From a checkpoint of a small mixture-of-experts model trained on Wikipedia: a shared expert of 64 neurons.
Below are experts of layer 2 (counted from 0) of a mixture-of-experts language model. Rows are named gate (a neuron's input weights, with its number), up (a neuron's input weights, with its number) and show model dimensions 0-223. Each number is 500 + 40 x the weight over its row's rms, rounded and kept within 0 to 999. Numbers have three digits each.
Before each expert's rows: a language model's description of what the expert responds to. This comes from a sample of Wikipedia text that the model never trained on.

# expert 44
It responds to: Function words in prose and infobox values, mainly the, a, on, that, which, its, has, after of, in or commas.
gate0:533450489533516512518569564517498536482538492443537571514610470477441479500473495459602594436494477509515516480481501463583462480475462488474491484470512479453525497388470495412446493444482457499464559496507506531473462573445456390627456455521505425505536490476500541523462494545422541494458479509536546542482561531481524476475495543495428532551534537465481491534507540482585513480483524503492490543570448488487491492499495502497499414533456500495506489441464464548471518555460532460522579488438542528514472525525568453448559490515487506474521439512531496465484449469462603512518458529512479532569477483534561460471534440515466567470514508528497477487454518462523492493497
up0:488502516447538468528539561497427510552507440499468490480495454509537472507507471432589507556447504526551478464463492494429484499538563455469532566427571552533484630445466469506467533462462485480589521502435459478499539536575446511516488436493509436540494507475452503483494458532470505499514447518505541511572466561459512455648422537507530474485455474483508498489510529505550444435519453551468439623547522503453488510463511507450527488493434487486382497465488482469530504559514548517452492471446543524494522491532503510471543491477503531462507458439556457477529507506467455457487484526493489475478542533538549522558487517512504478509544458529437476488476456430446473447492

# expert 14
It responds to: Surnames, first names and place names, including pieces like -man, -ton, -ley and words like United, University, City, State.
gate0:437522417467485520502521489527471494513533570551517547494554471516519468534550450483461513499536511514498555459485514538445502532478524572527514567420490464522457522485464489526527511548519528419541501487522474451486450519520497507490503459495469475490457463538403493494497533518550567506590489411532486408442512478463443513490462519573509545500554477502432550481507479475525494537450546472475523518516557592537521471599493468529543463509488522481450559483486477503456507470536495513445500513523548535525458503504461510465401457524519570467532485482587500451487498596497379448511580399506518496570552533467548497514543458450500480588472548499468569508499529516456470444496
up0:443508465444510472483565482557508493467536455479450478508465496589522509530611477506519478511512578464475476489467506495508504481461521553508504509496487485522474491448479520547472521478542543476498556484536433481510475430508465517494514475487458567470425502419438472540547436443508498455504538499512486447407491476531424435522529548527538535497462507447475591515537477492469465460487524504460535525502554526510455465479522442505496505512521522526378577550447486497503605504479441504382507480458545524505452490415499505492533455534490532474558471449530523606489453521494429431566463462477467482544521459539519536495486469449422520541515493518534588504461464467523463450561

# expert 0
It responds to: Past-tense and participle verbs or endings after was/is/were, like released, produced, commemorated, announced, plus stray table numbers.
gate0:523507494533475474582488533538487569471536556464499493444522558436517516490563507511513512525489562511498465467502455498553460457422488501488507498518526480422507495493472500498519503470484517464572520541511470500566432537507549475524476518433504530488486522413435493422507507508433484486519535597521517500483427518493579515548508505514523470485515495512424551402446500515504491465449554502522496479526519483526522509554450528471536506548411478470540426527454589474428520445568535477424552528596544497524494471518535514486476537512546542566493494453498542507540451472459525549498527500537632464499488599511482558502531405463450478548546501479515443519468501521460570484576
up0:504480472440464541432509441501526473497498512414537510452559462508472508454490494543447479482402554513451484516511532481476486521582465465528536469525524489478505536442482516494439449521523515548463530494560544540483486518486560552453511465438526500454512475572445520541491528498538485483560552597440495461536410427510572485518475425437481479544522479567470591557519533501526508453489473526499469364508548492495569452520494498497498510506455449532474545506549430408543462506563492418538478475454532505524514514499453495431474542482512488526457499523525479467534434445521465561546487499599469462564546467488498521542537516551501525449505469535504429489500579521518504507483

# expert 36
It responds to: Geographic and national adjectives or names in music and sports contexts, notably UK in chart and tour mentions, Western, Jersey.
gate0:480515502542493442437538483512434461485543494555511526469455492494463458553535514502523520519492488516479533506495467465462515464473533483401506513516490428527506488422501464534532471498537503482449457514441539466592535502539484454501549465436537496501517564467507448476454537466438517479395596508531507515538428486529531504491579533543514536555576587500516453527572602471493528420536466519519463429572490489505498460499504520531507503468512539555549483480430559540524434495464450487430484460530498429488492499541591494550450499451450497555500448521520472517505485482511501420503538609475402531479508524473558532568473530509485486534439551471499481508515519493559569459501
up0:468509510538470511477548438543510529541477497591498506508442504546451490487554486416464476506563444520491552451490468438472567496440510507417473473506484472483508481476486470504535445522516508443442466502508454542601505523587483506495514544456471492485474501486472411431527491476465541512479513450471516539516480505491494517549458466465490504521544495586471481519518522449499541415510539500521450506522512461442449425489499510522494479476527493561516488483478521452405478463420498452495583440491538521507533415553519495506481497418454561541517448551600515535512461513483478452522522522537405521458540517431531529476400530529430464619505539464541494504491480484519537407494

# expert 39
It responds to: Word starts in technical, mathematical, legal and catalog text, e.g. log, disc, Human in Humanist, MPC, 5-HT.
gate0:518466461499499499464450419532434447443465434466503473492524509502487504541495504500564539523548544460526576506521510506500449500542514495522443545530529473399532539548491538543503511454519486476508437551572483523530491565441569542474506568429501507515503481415566521516456491485524452525543455466377451466517512432568486503534504506417582513426567454512498500559504517523471468490472508456428510483455476487437550510525524540436523534527502502505484522490528493525514438515580624472579504531521435569530554512445552532569456500539510503449511493556439547452528548519501517550503489484559464497541505512501533538470500482470535545525563559514517469519512498446429484490511
up0:538491554538461514527490490531583475537495527437536494560532524523559520514469504483521555512469553500467522501485470530466452500539523482439464562517544474467488532541442521561571543527473495506399469469491582465556517544495566520470462528491543484485456498574473447447478471555491492483495480529398450506478553513540492565597537530461473509503546460475492453570528522447505529390541528508525494574434508412435494480543553542556503552517487507513469510510460522548506525459508580467511419483436480501498579502501576544521521486459477410514494508505481510459527388526500496515450564490500447512540495493519483531389541456498509545553512511528510523504490500532480549464581

# expert 18
It responds to: Proper nouns for countries, states and institutions in running text, such as Panama, Kentucky, United, University, European, Prefecture.
gate0:525507522446498515505554505525506536474423504512497492460516556523537488460537522545475490525465496568539558550476534481515477507461594509549504491485523558525497451488590495528443528558451475503467422478478518533461466472508513504529483528496463478479537581527491473541539395441473533454555559494545518474485554520514558507417458512464486460461589509529532467472488527477522511599505526461500469510441539506513477528541502469420515504525512396516557458424508457520557540565470476506491529510426503490509512443496572493461482497465532451545345539475546544424457491460495567488558483447564517500455478445472541487475550506405497518533516423494546491517483503470451494548525
up0:525523524476531490463497512502491472437489547483497482489487526542576512449540558587513519488521479509505536546491500482520485534513493487535478494452446559494504493514514533533479521525505491463528457488453521558446503496531501479527522520574430521480534561538471452558511476448462537431460509456455536461504610502469491501418447467474508445433538503567556510499543564455555462514505500517496503486484502501416489497453476499401545526446525452459540394464543441471525513512472486541432559497551524531542599529527525462437466437489571465542374554564523528467481477444492530475554511496470549512479520504486492497502530489416518490506510332530503510466458470558472522535482

# expert 32
It responds to: Table cell separators and determiners like the, The, this, that, which in running text and in election or result tables.
gate0:445473469502537481452462486527501510489510461507535497545512488486474476521484550584532464560517508484486449451492489494434516475535585522532483525494421539446498414538524479471495505510529423555385550491548516500509539479478485535495480499562505484542521478526509463452561478428506454560507488496448635479443569522433534484425451513470506457465571482516495417505495416462491551494458505515499559515489460502507489489485523582513480481468495550507535504559450472462458463488501522581464529461472460419502587517479506467455560486442496510528491524449462505540542486511490452417550605539506523532504484545585549511483455536494494570576597500551485483492469498458527485486495
up0:534481493434478508559574524498472470549491471503467524553494483472434494453464478546478517480477498395446526497519473537488506493535414438538456568524527480588464556502533501438459491482419487475556502425431478430456487519469487581484515511497496452410531509416451489515430522501528506490510520551633439464534430500568488483476513540474521565504452544468496545554506491471537596526503498475491421541476436526474494497547505479477511551515494519499461508465523520489529478479457518502547485521512566525489497509560534515471501461514492491498478511539491522475437552527473540505427484501499499548482485454504467465515571535458508383535394474447525507458543547610495508481461

# expert 2
It responds to: Word endings like -ed, -d, -ly completing verbs and participles, plus adverbs such as also, not, only, so, more.
gate0:501482505521500475547528472584509489508522499441522536493485524525522497508470597500544483569511486484481454508460540495513502416470472440489545494499510514448538473546487487500455504488553470486461476470467566451487587480565464544553476522472483466496469510559540531528498517563451503483467553441473516514441424507498517495468448553394502524500494508524529423539446511435384453471435434488430439553545475499487549546625511569530467485488600553420519462506532572545574536537533480472421584490553548498465470530522502501484531455499512442547439474501494514540531467491463478510557470525496482550514492484495456521459499574495479422492453455470487515514497523487532430465522
up0:510522534478494514478518497492440547567449515524460477487536497507473525539458460565465586472519544496534527511495505435502464528534546532531506425468486488515455532472478482497490465486481473528494510514527468553390438539473458456482451536501512486490508483474491514441503487461502482414497477493529523455498558484451485456576489445581533484536451600454452487447521483589527552555531579488482561456471518494461472517460476418468495513486447450517510543539512410496407499465447517558497482514450490551542519486505483593463551532523417525468589515492504519469422537460469439431413581490496505476481505518601554470516544476569455550530541526444528557525483480496527521539503

# expert 35
It responds to: Final word pieces ending words, above all plural or possessive s, also -y, -ers, -ed, -ly, as in pottery, Ford's, estimates.
gate0:523487536512444529530573508495521546508480458507486494464506463495514507482535465560441507467496522547505487554501428476452506524502525468414523419607531469458443558516402493515541487470473505549477498548528555491565444449419489439487447499510489507499543505536439526512503587510483516498522516533492552478486491505455445520548483508464514548530487512455506477526490394490517524464514507483458555447506400587573498489473519530504477464539508508487471475489482527514469538454483468516411487487548412476593563478548510468328475496471506495456416551528491482555484515464513476526463448494510526540454480538512415568506571503459480479544457502502463471507499419516525454509490
up0:466445505524426515493480524517429489499527488482516412514476515568516585459484540575479521464557497432422517455444429479526525451453553494470492514491550442511510438590483514511505473482500523487476480518582518489473602514522497500573556468521472490477580540490513523455476582417479512416511540488527495509487491510452511471581489475516531461524450510509560497543503530571490499518470480434489525486604495468497571528451473489513510477511485475536499491432472531426583533482458532521507505452513438422460520542506483517485496529507474609440563486497481467454452515511499381520502464536464481536502547562572563512472453504482536440508524463511499426519520504547497508439504